config.yaml
n_layer: 9
d_model: 256
d_shared_expert: 128
router_score: "softmax"
normalize_top_k: false
balance_loss: 0.00518
init_std_router: 0.0389
lr_router: 0.000814
norm: "rmsnorm"
tie_embeddings: false
optimizer: "soap_variant"
grad_clip: 2.0
batch_tokens: [32768, 65536, 131072]
train_tokens: 324400000
Below are experts of layer 4 (counted from 0) of a mixture-of-experts language model. Rows are named router (the router's row for the expert), up (a neuron's input weights, with its number) and show model dimensions 0-255. Each number is 200 + 20 x the weight over its row's rms, rounded and kept within 0 to 999.
Before each expert's rows: "comes after" lists some tokens at least twice as common just before its tokens as in all text; "gets" lists some tokens that make up at least twice as much of what it gets as of all text. This comes from a sample of Wikipedia text that the model never trained on. Tokens count by the router's weight.

# expert 239
comes after: " is", " was", ",", " and", " are", " has"
gets: "ly", " also", " not", "ally", " had", " later"
router,229,216,217,215,232,186,199,193,208,211,176,170,219,186,211,201,186,203,210,201,196,165,185,191,205,237,193,191,213,169,193,217,206,188,195,193,202,184,204,228,240,174,179,182,224,177,207,196,193,223,196,182,202,190,198,189,211,203,196,222,185,211,205,182,212,191,204,198,202,215,203,178,204,239,155,205,217,229,200,245,164,171,195,185,180,193,234,221,199,191,197,150,189,172,172,216,164,197,181,179,228,191,210,243,207,210,167,223,150,215,213,197,221,194,186,156,215,246,209,219,228,228,200,198,180,194,239,187,194,215,198,196,230,189,196,187,213,192,169,181,213,214,196,165,206,194,183,178,231,230,222,202,214,210,197,199,211,206,201,162,208,208,185,218,191,182,246,212,235,211,203,190,222,199,226,201,175,181,176,209,193,219,225,188,201,226,174,200,192,198,200,215,179,211,194,208,178,223,186,210,203,221,185,183,213,215,252,209,220,199,167,193,170,213,181,192,211,212,232,189,184,208,204,216,222,240,207,191,186,222,177,166,195,190,188,218,228,204,220,178,224,209,180,212,142,221,247,218,176,235,210,184,204,194,229,199
up0,213,191,181,181,200,196,211,179,217,200,171,197,223,194,168,182,179,187,196,197,217,204,195,214,193,249,213,223,180,190,240,217,165,251,204,198,232,200,205,206,196,200,172,181,213,202,167,182,211,206,199,192,210,185,235,209,208,172,211,218,202,196,149,202,182,215,185,206,196,212,233,234,171,196,158,204,227,214,201,164,211,207,195,174,190,218,174,225,218,210,213,202,168,178,204,186,225,203,212,226,150,208,213,213,214,186,174,202,184,193,186,213,211,194,222,173,207,181,209,164,206,182,215,215,192,201,204,184,209,217,225,181,189,211,153,191,221,183,197,225,217,209,183,200,195,203,175,196,186,232,225,191,216,198,209,209,189,196,206,201,203,228,224,166,194,212,237,212,205,236,187,206,234,186,211,188,205,193,202,182,193,190,146,173,259,198,230,210,209,220,207,198,224,215,208,204,202,200,178,177,196,236,201,186,202,178,205,170,186,177,211,222,205,198,212,201,191,217,187,206,192,189,201,189,238,214,219,188,193,228,160,217,166,206,172,204,263,199,189,244,213,192,250,217,219,227,212,191,184,159,166,190,179,176,191,218
up1,192,209,233,184,206,207,242,231,222,190,241,180,210,212,223,193,225,168,200,210,212,215,208,212,232,176,195,183,169,211,202,231,200,225,176,221,179,191,198,195,190,215,216,193,211,194,179,225,186,199,201,207,218,141,179,208,210,217,214,211,211,216,172,196,201,193,168,208,187,213,202,245,200,197,201,176,240,186,197,217,218,226,204,201,163,179,159,187,186,214,194,182,224,201,223,173,232,187,218,198,208,176,205,234,179,216,217,220,181,211,185,219,198,170,168,243,193,219,213,230,195,200,225,179,214,227,178,197,181,202,220,232,236,169,197,173,204,231,191,204,187,228,201,225,187,185,197,229,185,194,191,186,178,208,211,201,228,195,225,229,193,185,189,189,168,211,223,164,234,214,203,215,193,203,199,183,238,201,141,209,214,175,203,184,188,181,200,200,204,219,212,204,172,201,224,179,217,250,218,214,225,189,215,189,181,224,204,220,196,170,229,219,207,214,240,205,179,190,233,210,233,200,216,204,213,205,189,208,200,214,176,197,161,210,192,209,190,209,208,212,228,157,219,197,196,221,229,180,242,192,210,222,210,203,228,187
up2,197,223,212,190,176,208,221,201,196,219,157,204,216,185,210,207,194,223,235,177,186,186,149,190,206,164,200,202,228,207,190,189,189,219,188,202,203,219,201,216,192,199,177,208,199,211,189,183,148,228,220,197,205,196,224,194,199,185,182,147,187,182,207,227,199,220,196,213,247,198,206,204,190,187,204,189,186,211,207,225,175,207,206,218,211,205,197,231,153,227,194,199,191,186,189,216,210,219,189,254,175,216,173,206,180,206,207,172,200,207,229,239,209,210,169,208,208,210,186,202,164,231,181,202,203,217,189,196,193,170,214,206,180,151,215,220,182,197,199,195,216,189,203,207,195,219,207,198,164,198,185,209,221,207,161,212,196,170,197,179,182,170,232,207,165,200,201,221,210,215,167,176,212,213,206,206,196,187,157,209,229,193,230,188,216,175,228,224,175,163,177,222,224,195,186,188,193,204,215,242,190,184,188,195,156,191,148,231,157,175,176,210,219,186,196,178,223,207,212,190,228,173,184,220,219,196,202,246,191,215,213,224,226,188,203,198,181,189,195,185,251,185,219,180,190,210,169,222,220,207,195,190,207,185,228,210
up3,226,204,231,203,199,200,193,187,196,213,174,215,146,146,207,226,173,231,234,184,243,190,160,207,187,199,162,221,216,182,223,225,203,201,185,213,218,166,207,204,191,254,194,209,179,216,206,233,210,214,170,180,203,183,207,206,165,209,232,184,206,163,208,182,175,192,211,206,202,196,201,210,229,205,198,172,235,182,183,214,148,217,227,211,214,175,215,213,184,186,190,229,193,220,176,211,218,200,212,219,211,179,175,228,212,192,207,237,195,199,203,196,225,197,242,203,197,209,199,174,175,201,206,208,189,179,205,190,200,211,214,207,211,200,199,199,230,192,224,200,197,202,179,210,231,210,141,189,214,194,221,224,204,231,187,218,206,205,186,180,216,181,221,160,219,217,223,247,200,191,206,192,169,218,208,180,196,238,173,190,226,198,245,177,196,197,176,218,206,233,222,262,201,184,181,212,194,232,203,225,181,190,216,188,197,186,199,174,218,194,191,233,185,189,207,177,193,205,211,205,217,195,209,195,242,195,187,202,199,202,202,201,212,190,217,185,212,220,220,202,226,197,237,215,196,173,214,228,186,194,190,165,218,220,211,198
up4,227,200,189,186,205,210,190,241,206,236,192,232,202,188,198,165,204,202,197,208,188,197,202,214,170,221,218,190,182,209,188,215,236,185,188,178,227,239,187,237,185,161,225,196,177,225,174,222,211,218,214,234,172,193,232,188,210,195,196,215,201,230,208,192,221,191,213,197,198,204,212,229,227,181,195,215,200,211,176,187,213,222,200,225,192,200,195,182,208,213,198,202,182,183,192,224,222,197,222,197,204,224,221,205,253,225,201,195,185,204,172,171,184,184,167,189,222,185,194,185,173,214,189,199,153,229,217,190,193,194,199,187,194,196,202,209,229,199,196,182,196,208,164,160,195,226,242,200,210,234,220,195,196,175,183,195,173,245,208,198,199,206,218,233,202,198,217,199,215,195,209,184,165,229,178,163,230,227,209,229,185,205,205,175,232,193,213,202,204,227,180,234,180,205,177,188,198,238,196,211,224,179,207,199,223,167,189,235,214,163,187,164,213,227,223,220,150,216,185,190,201,201,220,253,181,206,176,194,187,212,150,205,193,208,199,172,226,220,183,194,213,191,208,200,210,196,158,165,189,210,190,174,201,173,204,186
up5,165,175,219,161,205,163,170,211,180,202,219,185,200,213,188,175,201,226,204,220,192,164,205,203,207,207,244,211,196,232,191,198,220,172,216,198,145,211,184,212,223,156,222,180,186,210,214,205,184,206,202,174,214,191,238,192,178,195,245,218,191,234,205,187,211,217,178,204,192,193,192,184,215,204,223,216,187,207,206,221,190,211,194,213,223,202,188,219,222,194,217,194,172,204,189,150,185,215,212,138,184,217,177,195,188,173,177,157,195,186,231,165,209,190,185,183,185,199,203,212,169,210,205,200,177,237,200,206,227,198,196,178,178,183,184,191,213,184,222,227,195,219,199,180,198,225,189,201,174,212,193,238,201,183,219,230,140,207,196,163,239,189,182,195,171,202,173,199,238,201,195,193,206,208,214,184,177,199,197,216,191,183,217,177,206,203,202,192,175,198,182,209,194,197,201,240,197,188,243,204,180,192,195,213,200,175,207,206,219,206,206,155,186,163,203,225,208,184,175,198,197,213,170,160,209,206,231,216,227,202,180,180,198,180,178,212,204,172,179,215,194,192,159,227,192,177,199,203,193,176,222,192,223,199,158,182
up6,216,194,214,199,213,161,205,217,213,216,225,208,211,162,205,207,199,199,243,264,204,205,200,180,215,222,176,160,162,197,215,192,192,238,221,203,207,197,243,210,216,195,205,150,196,196,208,246,227,204,203,202,219,221,185,184,199,194,186,216,195,186,204,191,179,194,206,203,207,223,215,232,187,208,184,210,196,203,175,178,224,221,217,174,186,214,151,223,184,202,185,188,175,206,237,201,183,169,180,221,201,240,189,201,227,204,218,187,229,197,239,200,221,210,201,193,179,191,208,180,169,192,222,202,181,206,233,192,218,212,211,202,222,230,192,202,211,187,200,197,220,205,191,178,209,182,195,211,206,211,220,212,156,189,200,182,168,193,211,227,177,234,209,176,191,218,194,180,204,211,211,186,201,201,186,213,172,237,218,191,232,186,194,164,209,184,182,228,203,190,180,188,197,193,208,215,208,170,186,197,212,162,247,179,195,216,184,164,142,192,188,187,207,245,196,203,215,209,208,193,201,212,173,201,238,192,240,232,173,219,202,206,180,218,179,158,215,185,211,208,174,235,205,230,232,211,234,208,216,178,190,217,196,197,200,208
up7,180,173,195,186,219,189,202,192,206,223,217,213,178,175,198,179,154,189,186,211,210,191,226,214,171,214,210,212,239,192,184,191,229,227,153,230,218,223,209,238,209,231,192,176,175,197,202,211,206,212,181,209,193,218,185,193,208,212,179,201,205,186,210,193,185,206,221,214,173,183,179,196,239,203,228,213,211,214,211,191,206,196,212,207,201,219,209,223,187,193,191,170,217,222,212,179,177,194,210,199,199,188,241,211,204,165,229,219,230,189,164,222,164,202,204,182,170,208,228,172,195,197,210,231,205,167,208,196,209,241,204,213,214,174,204,178,201,225,186,199,229,184,245,222,244,197,200,180,205,189,201,175,194,225,196,183,215,187,207,222,203,160,216,193,222,228,168,203,207,178,196,232,204,186,198,194,221,171,181,200,193,193,185,195,218,207,194,258,210,252,228,184,168,205,207,163,188,184,225,222,251,188,185,210,172,194,203,221,185,236,227,168,202,160,197,206,228,183,208,176,191,179,171,195,204,227,198,158,213,194,179,200,193,241,183,199,216,233,207,207,169,211,201,206,169,176,189,192,206,185,207,206,213,208,205,232
up8,192,192,156,202,185,198,226,212,199,210,171,209,182,229,199,212,165,162,215,168,171,178,196,234,184,202,213,215,180,230,203,191,184,193,188,145,187,179,196,209,193,202,186,243,195,185,154,197,192,218,199,196,201,209,183,169,194,212,192,184,153,207,217,215,168,185,224,223,194,190,180,184,210,169,209,200,226,216,213,207,191,166,190,252,211,183,199,224,226,158,188,182,193,182,208,183,193,215,208,190,227,175,195,203,187,177,177,168,184,212,220,209,167,167,227,183,211,193,195,219,186,192,199,163,228,195,186,194,183,159,186,215,230,211,191,195,168,156,226,194,186,210,184,210,193,186,206,216,187,191,164,188,225,236,195,217,212,213,210,188,178,199,214,208,202,240,236,187,200,236,200,221,198,213,168,187,210,170,180,210,229,156,201,198,204,177,219,240,182,210,198,210,201,205,206,199,174,203,225,184,208,160,191,185,201,235,209,200,214,167,171,218,209,178,190,220,187,208,197,187,183,163,217,183,174,186,233,217,215,172,191,200,191,190,179,199,178,175,203,221,212,190,177,196,213,173,158,190,181,172,184,203,190,204,209,217
up9,180,216,193,236,186,185,193,205,187,209,174,209,225,202,194,202,183,191,194,190,225,184,213,199,175,214,166,186,203,216,239,185,226,224,223,226,175,188,174,262,193,181,211,201,240,189,197,186,168,198,201,219,204,196,234,168,198,193,211,204,191,202,214,189,188,202,217,179,194,178,202,217,198,187,223,187,194,255,203,173,187,219,169,199,199,181,189,212,180,204,198,195,196,171,187,167,203,169,189,202,219,216,204,173,205,196,187,168,198,209,172,208,193,176,174,179,196,200,209,247,146,187,207,204,182,227,240,198,190,199,201,231,211,203,229,204,190,199,225,228,172,228,216,187,204,191,160,211,172,213,202,191,196,219,253,194,174,186,201,188,204,205,210,208,196,194,220,178,189,232,220,170,183,213,199,205,197,241,195,193,188,217,199,192,227,166,220,170,165,189,172,158,226,165,188,212,224,196,207,213,195,212,194,199,226,201,191,190,191,206,242,212,205,242,175,196,213,220,207,206,193,218,185,223,233,177,231,193,203,167,222,144,198,199,236,228,218,207,184,211,230,204,173,185,178,202,178,204,177,164,211,220,210,176,207,205
up10,216,213,202,145,225,203,199,201,190,246,230,255,193,223,178,214,206,186,216,189,167,177,217,190,174,192,199,217,185,190,203,182,200,198,167,210,220,223,192,202,197,188,180,176,238,189,216,231,209,240,248,207,174,207,189,202,214,173,211,221,179,172,210,221,184,211,212,170,191,210,193,211,250,164,258,210,198,203,182,189,205,207,222,186,186,190,194,231,176,222,173,174,162,191,232,199,185,189,184,185,219,222,205,209,216,218,155,197,205,194,219,236,192,199,188,201,200,202,220,214,196,209,198,205,202,183,178,161,209,193,170,228,202,172,204,191,198,214,170,224,213,204,191,206,178,193,224,168,191,218,176,173,189,181,199,165,196,236,185,185,203,229,197,196,213,179,242,178,181,210,219,167,199,184,200,197,207,175,218,188,190,178,211,188,210,168,208,224,195,164,213,214,196,200,175,191,230,151,173,207,245,197,217,213,216,222,181,204,200,205,168,196,217,192,198,216,228,189,205,203,212,189,208,200,213,239,213,204,188,212,198,208,193,185,235,180,199,197,187,212,208,193,232,220,198,195,230,218,224,248,201,219,176,194,195,174
up11,176,183,201,189,204,229,204,213,165,263,184,238,212,192,204,209,205,183,183,184,235,199,193,224,179,211,209,212,189,188,188,209,205,198,195,170,243,210,209,194,192,154,216,201,175,205,201,182,207,235,241,185,219,201,202,207,212,174,212,189,231,188,206,194,181,222,185,208,188,175,185,220,222,227,195,194,206,194,180,187,190,234,204,202,203,206,202,176,196,196,215,189,211,200,194,192,196,212,225,182,240,196,200,183,223,203,234,180,189,198,221,208,185,195,187,197,158,188,197,177,227,215,194,198,208,212,235,187,188,206,194,209,179,225,153,173,224,223,229,187,209,210,180,200,213,209,197,195,210,212,193,170,190,215,193,199,160,196,181,195,145,210,187,228,202,221,183,197,191,174,207,195,221,188,206,181,211,203,222,187,207,193,179,195,215,160,174,179,180,192,185,238,188,252,184,166,174,216,192,233,224,206,211,229,166,190,150,247,214,222,234,148,198,179,202,186,174,222,195,227,192,183,188,216,202,229,207,213,222,198,181,194,162,157,216,166,235,190,188,213,197,189,172,182,226,202,191,189,194,230,225,202,211,232,208,194
up12,210,155,196,187,215,231,201,221,215,185,188,233,237,184,206,201,211,220,190,197,206,176,213,137,210,191,220,161,172,184,195,219,212,183,209,229,197,188,233,206,231,190,220,190,224,190,209,235,189,243,215,209,221,170,162,215,200,191,188,190,206,210,188,177,208,228,184,188,215,192,216,232,211,192,191,233,191,199,184,184,194,209,207,213,182,237,210,217,214,205,211,216,198,195,178,208,200,193,202,208,230,250,185,199,189,183,192,172,177,184,202,216,224,201,230,181,152,207,215,197,182,165,183,191,208,162,200,186,195,201,165,212,224,228,209,197,194,198,173,221,213,213,179,205,213,224,219,232,153,191,204,207,182,177,217,191,176,197,211,232,246,211,195,200,174,204,180,191,200,178,192,205,205,185,194,179,191,159,208,199,228,194,179,151,212,195,218,194,185,184,182,169,185,196,226,188,197,186,185,202,186,228,220,215,154,196,223,195,199,172,191,192,166,204,216,198,210,155,182,212,213,205,190,232,183,193,192,201,145,171,164,196,211,188,202,162,162,188,187,224,193,209,237,240,218,206,203,189,215,180,189,214,201,207,202,187
up13,220,205,230,164,219,185,222,201,180,172,219,224,165,199,184,183,217,185,173,201,194,192,218,217,204,147,213,166,201,185,196,229,242,208,200,218,195,209,179,185,205,189,178,199,167,207,184,191,204,234,228,208,234,187,189,189,190,214,204,205,231,178,181,168,182,186,197,203,200,196,186,201,219,169,196,219,198,213,195,193,187,211,220,206,193,186,188,178,189,206,215,183,219,188,180,204,191,217,190,208,199,194,196,203,192,256,211,209,208,166,203,187,216,199,212,186,205,183,178,192,206,202,194,203,214,207,228,234,170,224,188,188,241,196,217,188,212,212,240,212,234,207,212,171,213,216,236,192,223,166,210,184,182,200,215,185,202,209,198,182,211,211,177,200,220,180,185,183,261,206,163,176,193,162,197,230,222,182,219,240,214,241,188,182,213,163,198,208,215,221,191,242,187,218,207,197,227,196,225,176,190,151,224,236,216,232,192,195,196,206,189,230,170,175,209,255,194,215,241,215,187,244,210,196,192,236,203,174,187,207,203,212,197,146,229,213,189,201,193,209,204,196,202,247,177,202,195,205,194,183,186,195,195,210,188,201
up14,212,205,203,209,224,171,197,200,179,164,181,216,197,238,194,208,185,189,165,212,210,238,198,180,179,206,205,214,213,215,168,156,194,193,209,147,177,206,202,203,189,209,204,210,199,150,206,200,207,184,216,214,224,214,221,186,253,232,244,179,208,195,202,226,201,212,208,182,218,189,197,192,167,204,199,178,195,154,184,191,224,202,223,233,180,179,201,222,211,192,195,211,233,206,180,182,202,221,218,181,191,221,199,239,211,210,199,214,175,211,167,218,191,200,175,200,196,253,222,165,223,171,203,204,226,218,190,214,217,199,175,183,169,196,234,194,195,241,209,190,162,178,175,192,203,219,188,181,218,197,205,173,187,208,195,207,213,171,218,192,171,183,196,198,198,203,203,173,206,182,213,204,169,208,202,174,210,221,204,224,185,194,202,238,199,189,181,205,200,190,199,222,197,201,209,219,190,193,204,223,183,201,236,221,192,205,185,218,183,202,234,201,214,223,228,193,186,175,240,174,209,229,206,246,209,179,215,185,205,221,225,200,157,173,233,203,192,206,196,208,187,188,212,159,197,242,157,203,143,202,202,193,200,193,174,175
up15,194,221,221,197,200,204,227,200,217,198,223,224,211,194,204,176,191,235,226,228,209,200,211,231,158,191,184,201,204,241,209,185,163,207,209,188,193,202,180,159,232,224,239,201,192,230,200,216,179,169,207,203,217,180,171,212,177,195,175,223,186,190,151,232,176,187,196,166,187,230,267,184,203,182,197,191,196,203,172,183,199,210,203,157,190,209,176,198,205,154,183,187,179,189,220,217,217,194,226,171,170,197,212,186,211,205,204,204,216,206,203,195,186,181,171,209,220,211,197,188,187,206,211,226,205,191,188,211,195,214,185,193,195,187,181,186,198,185,192,224,181,187,176,171,219,139,193,193,197,211,211,204,208,183,189,201,207,212,235,217,169,190,206,131,185,212,185,179,228,202,208,209,187,179,234,226,190,212,205,203,183,201,180,236,222,206,189,213,208,205,172,212,192,188,236,156,202,179,204,171,229,200,224,162,201,176,199,214,176,169,205,185,243,186,218,201,202,207,210,213,175,188,191,167,221,236,215,213,220,201,194,211,239,205,202,176,207,225,201,226,182,184,198,189,205,219,216,193,191,189,150,185,196,189,191,183
up16,172,212,202,198,202,201,214,254,218,195,213,178,155,191,205,194,202,184,178,196,205,205,220,190,214,186,210,190,200,240,172,184,191,206,211,203,220,183,194,220,184,183,191,173,242,209,215,208,161,190,171,205,182,203,224,224,179,197,167,246,188,201,182,206,205,228,183,201,178,213,191,177,196,185,191,203,182,215,217,244,181,213,199,172,171,217,212,214,199,219,200,203,201,194,224,196,221,217,193,194,186,170,191,215,178,188,178,201,185,196,177,207,196,187,191,221,218,154,230,193,215,227,203,232,198,179,176,168,202,196,240,188,226,198,206,221,195,191,200,208,202,223,275,216,190,213,162,201,192,173,182,195,175,172,200,182,214,198,228,212,200,210,194,211,170,212,238,215,239,205,208,203,179,201,188,161,202,209,199,206,203,185,175,229,225,238,188,206,214,213,188,193,183,189,196,186,174,225,209,202,203,219,227,166,217,195,252,181,190,198,177,196,226,157,240,221,193,209,171,211,186,218,148,214,197,172,204,196,230,187,167,218,205,234,159,177,240,187,196,176,195,209,192,198,176,210,189,228,208,189,202,232,196,207,193,200
up17,191,207,163,226,230,203,180,193,227,244,206,189,188,199,173,174,213,205,188,210,195,196,205,188,222,195,161,219,199,191,210,206,196,173,207,214,215,221,202,189,191,229,192,204,183,214,190,182,214,184,226,159,176,183,178,217,241,181,217,188,163,213,175,183,217,199,188,217,190,229,200,217,222,226,166,217,215,240,189,193,217,196,201,231,193,210,210,210,225,187,239,195,212,189,190,182,197,216,204,185,208,206,182,175,184,217,194,139,212,208,210,219,218,198,213,216,184,216,155,209,199,241,211,154,207,241,201,192,213,204,183,175,197,201,197,183,161,202,215,192,172,185,257,173,182,161,189,170,170,195,196,208,196,206,213,197,193,191,172,212,206,192,229,225,190,184,205,199,164,193,204,198,170,211,149,173,232,183,209,176,184,199,209,213,172,210,196,219,222,188,161,222,189,182,194,204,191,234,206,187,175,195,201,223,220,204,224,221,206,194,227,174,171,182,224,146,184,207,192,225,186,200,200,198,195,159,190,233,202,176,217,210,216,173,167,210,199,155,184,179,197,211,219,191,192,222,219,211,195,213,212,194,185,206,170,180
up18,184,200,192,177,170,198,228,198,181,187,179,191,209,189,189,223,204,194,242,232,183,224,191,206,187,177,179,213,223,176,223,188,197,172,196,205,191,155,189,200,234,159,178,196,219,214,173,205,201,186,228,175,198,212,204,159,231,165,185,207,203,170,218,163,199,225,203,202,192,200,195,203,197,191,226,194,207,212,181,176,211,200,181,234,197,239,199,189,177,209,161,208,201,192,204,189,200,197,202,189,205,186,162,215,179,224,201,219,188,212,203,198,170,212,229,208,181,182,207,207,209,196,166,240,208,213,229,203,197,235,186,211,189,171,190,192,191,196,173,186,205,211,204,206,196,209,246,194,159,204,258,201,189,218,202,217,198,210,179,190,174,213,190,186,196,196,197,228,169,203,218,192,198,179,194,177,199,202,209,255,212,182,181,218,207,228,234,215,154,202,216,185,222,227,213,192,228,184,209,247,197,197,178,214,196,162,186,235,195,205,140,198,212,229,221,209,244,203,208,165,224,203,187,170,176,192,212,205,211,195,191,234,205,209,222,200,218,194,224,202,231,208,220,219,205,155,205,205,218,188,176,188,232,232,221,220
up19,205,176,182,215,191,202,205,205,179,174,188,174,215,199,191,222,196,212,200,231,186,190,216,167,162,210,203,193,209,220,183,171,182,177,209,212,230,189,175,206,206,225,211,174,201,222,192,204,186,247,194,222,180,235,210,166,219,212,216,193,174,247,209,195,193,185,170,193,190,207,209,209,164,179,189,205,217,210,208,183,204,176,216,202,222,196,206,232,187,188,194,213,193,215,160,166,168,197,211,225,212,176,188,197,203,186,219,186,201,198,206,175,162,203,230,163,222,154,204,215,190,235,193,201,207,231,185,200,189,236,228,193,188,206,207,217,174,166,211,205,193,191,183,201,195,222,221,260,202,168,219,205,241,218,207,200,206,205,189,197,215,173,220,237,214,219,221,218,204,213,218,188,195,212,178,217,167,198,229,200,227,201,215,231,204,188,176,194,216,203,177,183,179,230,177,229,167,213,267,198,190,185,222,189,210,206,228,158,178,211,184,185,186,191,212,179,199,214,171,151,180,178,199,189,189,181,208,169,229,195,205,232,212,181,162,224,181,218,208,190,197,197,197,223,212,211,196,181,159,184,176,220,212,208,180,191
up20,203,183,236,188,191,237,195,211,192,164,176,211,216,204,183,181,207,183,174,188,222,199,185,217,214,224,203,220,205,182,186,225,181,208,224,198,162,225,215,214,205,214,201,182,190,231,200,213,185,197,215,215,206,213,230,203,181,214,178,211,200,188,166,190,206,209,155,228,177,264,184,218,231,172,219,218,197,175,220,214,175,258,177,173,197,190,196,159,214,185,189,210,183,204,189,206,211,227,242,167,223,201,183,199,187,234,227,192,207,194,223,203,198,186,213,167,197,224,224,185,214,212,211,162,192,177,188,223,196,186,188,177,188,176,223,192,223,185,211,203,219,234,211,182,184,192,204,225,172,201,219,186,212,176,238,174,205,172,202,216,175,198,187,171,238,184,198,228,190,216,208,188,205,198,203,218,202,187,211,189,183,193,191,198,159,199,178,229,215,223,160,221,190,220,185,245,193,185,187,201,193,195,215,189,173,228,178,204,220,214,183,226,194,187,190,190,222,169,188,205,236,225,190,208,172,206,160,211,165,205,198,207,176,212,214,185,236,180,223,191,218,175,232,158,181,205,226,225,172,192,199,222,211,200,186,212
up21,191,196,196,204,240,203,208,206,195,227,213,196,192,226,188,183,221,233,190,202,213,216,199,203,214,214,202,225,209,238,207,196,200,203,200,209,207,203,200,216,200,211,230,193,195,188,214,166,221,176,180,232,182,181,239,184,153,226,187,211,155,252,186,181,204,211,239,195,192,191,199,161,209,186,194,227,209,196,183,217,195,240,224,169,214,232,216,207,175,177,196,194,200,174,208,177,226,207,227,198,196,202,179,229,222,195,173,186,161,221,220,224,191,199,199,189,186,212,204,226,185,200,194,192,193,189,187,198,178,202,219,156,227,211,190,230,178,186,219,172,199,223,211,154,179,209,211,238,209,226,206,195,194,185,260,221,191,189,206,233,195,203,164,162,193,208,190,178,213,204,202,204,206,212,165,180,232,228,185,191,229,221,211,211,187,220,208,197,203,219,230,237,195,208,206,216,203,160,197,180,192,190,205,188,171,161,210,183,199,205,245,204,254,196,220,186,171,203,197,205,168,210,185,236,196,172,165,207,166,236,204,202,187,210,183,199,189,218,188,199,221,185,220,192,181,203,217,175,178,185,231,199,188,220,188,170
up22,200,216,216,196,203,229,197,223,193,186,205,163,175,203,206,222,197,232,175,238,221,220,220,207,205,217,202,150,203,231,186,172,200,172,235,178,213,225,189,235,204,210,197,185,192,178,192,215,218,228,163,193,177,241,180,181,206,181,216,187,186,237,230,183,201,165,199,187,184,220,201,208,215,194,191,207,201,186,199,199,212,196,198,221,198,196,200,200,208,213,193,188,189,221,170,211,210,191,220,209,184,198,192,184,190,180,199,224,220,176,169,156,170,198,208,148,219,211,201,214,188,205,220,187,207,233,176,188,232,224,196,202,190,222,214,203,182,196,188,227,172,169,171,177,159,203,206,207,194,189,189,248,212,198,209,215,193,178,224,195,184,202,193,245,237,217,212,222,221,184,217,183,162,193,201,209,230,198,193,194,213,245,224,213,225,173,204,196,212,188,222,178,200,201,190,245,169,219,215,196,184,215,206,178,199,215,210,182,179,222,198,147,230,217,212,207,193,233,184,204,180,206,214,181,200,183,192,175,233,223,190,172,215,200,174,217,182,192,219,226,218,218,180,175,234,227,180,153,166,188,192,220,196,219,171,181
up23,189,208,211,164,221,208,195,211,212,209,210,175,184,190,164,225,189,181,199,182,211,198,201,197,175,216,208,166,182,244,143,213,223,174,200,176,206,193,192,216,203,196,193,205,211,228,205,233,184,238,215,226,158,188,211,189,211,222,199,212,183,193,209,246,195,193,204,227,222,218,227,213,202,175,224,217,183,209,184,181,181,208,179,206,206,173,178,167,192,195,185,191,200,196,188,184,230,203,185,179,220,169,205,196,202,212,179,188,202,229,232,195,186,203,224,166,184,219,207,224,227,218,205,176,227,171,208,197,226,197,180,215,228,199,201,186,171,183,177,230,195,181,187,206,204,160,203,209,185,275,235,218,193,180,162,176,179,178,239,181,204,197,203,186,213,201,194,211,197,173,206,207,170,197,183,204,204,194,216,165,228,204,174,227,233,197,219,228,188,216,187,193,221,232,198,211,193,221,197,222,190,210,217,167,156,193,195,183,203,191,169,250,209,173,233,180,202,185,249,227,218,176,200,210,197,190,210,189,189,198,203,220,200,186,186,212,196,229,193,211,209,246,193,211,218,197,178,191,177,183,180,229,190,207,168,186
up24,203,179,191,200,173,207,211,199,194,191,222,208,203,184,218,199,218,217,201,191,181,199,238,194,191,207,220,174,245,196,245,203,224,194,218,190,196,194,223,219,196,162,149,180,210,198,176,241,194,203,186,222,191,196,167,187,184,217,195,174,214,223,198,161,212,191,222,193,184,233,192,188,203,186,192,203,172,208,196,231,214,209,188,206,188,183,197,192,177,185,181,174,148,211,192,204,195,200,217,229,228,224,205,171,190,211,193,206,188,206,204,226,217,193,207,187,185,184,208,167,189,188,212,198,215,205,222,223,229,208,183,166,207,225,208,174,184,221,224,218,208,218,211,143,231,173,176,210,203,181,180,212,165,217,246,203,219,208,230,186,237,201,155,164,200,209,211,179,226,207,206,217,206,222,198,229,199,179,236,231,216,212,195,177,233,203,251,210,183,194,246,142,235,205,206,171,175,165,189,212,197,190,212,202,224,187,198,217,187,209,245,169,191,212,224,196,192,195,209,194,171,195,205,216,180,196,220,179,199,183,179,189,214,216,166,192,236,209,243,192,173,225,213,217,196,190,195,183,193,204,203,206,195,212,203,203
up25,178,196,214,232,173,174,191,240,175,195,199,214,211,200,189,203,221,163,183,209,137,216,206,188,221,184,181,211,170,218,191,191,188,201,207,198,223,222,194,231,188,180,200,169,208,204,216,216,187,176,244,226,199,229,193,241,213,225,209,177,196,208,209,190,205,227,216,216,224,225,195,215,208,181,213,207,207,173,196,156,228,206,220,218,185,230,211,212,208,184,207,208,208,204,206,218,207,170,183,175,161,203,184,175,212,213,241,226,137,235,196,193,236,237,177,204,191,212,241,173,204,209,228,239,224,186,214,195,207,224,173,207,199,193,214,236,168,213,234,228,184,208,234,203,200,188,171,231,195,178,198,181,187,216,197,214,206,221,194,191,192,205,204,184,170,181,220,178,217,213,198,197,215,187,180,182,177,239,218,187,205,200,191,209,188,184,187,182,185,153,204,224,232,208,217,187,174,212,211,181,210,227,237,199,187,226,204,202,167,199,224,194,206,183,163,249,204,175,193,185,204,186,223,224,187,199,220,189,193,185,212,237,168,188,188,188,191,219,193,205,188,179,192,198,197,182,194,212,220,191,220,194,191,188,174,206
up26,182,180,217,237,187,215,178,212,220,182,193,232,180,179,200,186,188,187,180,209,191,198,196,184,192,184,201,210,222,148,176,184,171,214,186,215,188,250,231,170,200,173,235,189,204,213,166,235,196,194,216,196,155,205,200,176,226,224,206,193,171,221,175,189,235,188,201,210,201,201,212,195,207,174,192,214,195,186,207,221,222,217,200,178,229,186,205,169,207,178,199,204,201,229,174,229,218,180,188,223,195,170,179,170,179,222,229,214,211,237,216,193,187,194,182,195,203,202,225,181,235,234,189,182,211,216,198,198,225,184,171,179,165,187,232,195,186,165,205,191,226,197,210,225,165,206,201,226,172,176,202,199,199,209,218,205,201,195,219,193,229,190,251,190,210,251,208,199,184,175,223,184,193,239,197,182,191,200,212,193,190,235,219,237,213,194,161,214,197,208,192,196,218,213,197,194,214,213,214,202,212,225,176,214,218,185,198,163,240,198,238,201,172,202,204,205,187,176,215,200,206,170,188,192,194,188,164,197,207,196,230,191,199,186,195,233,209,169,181,191,194,212,188,220,250,211,166,185,193,223,215,252,197,174,190,190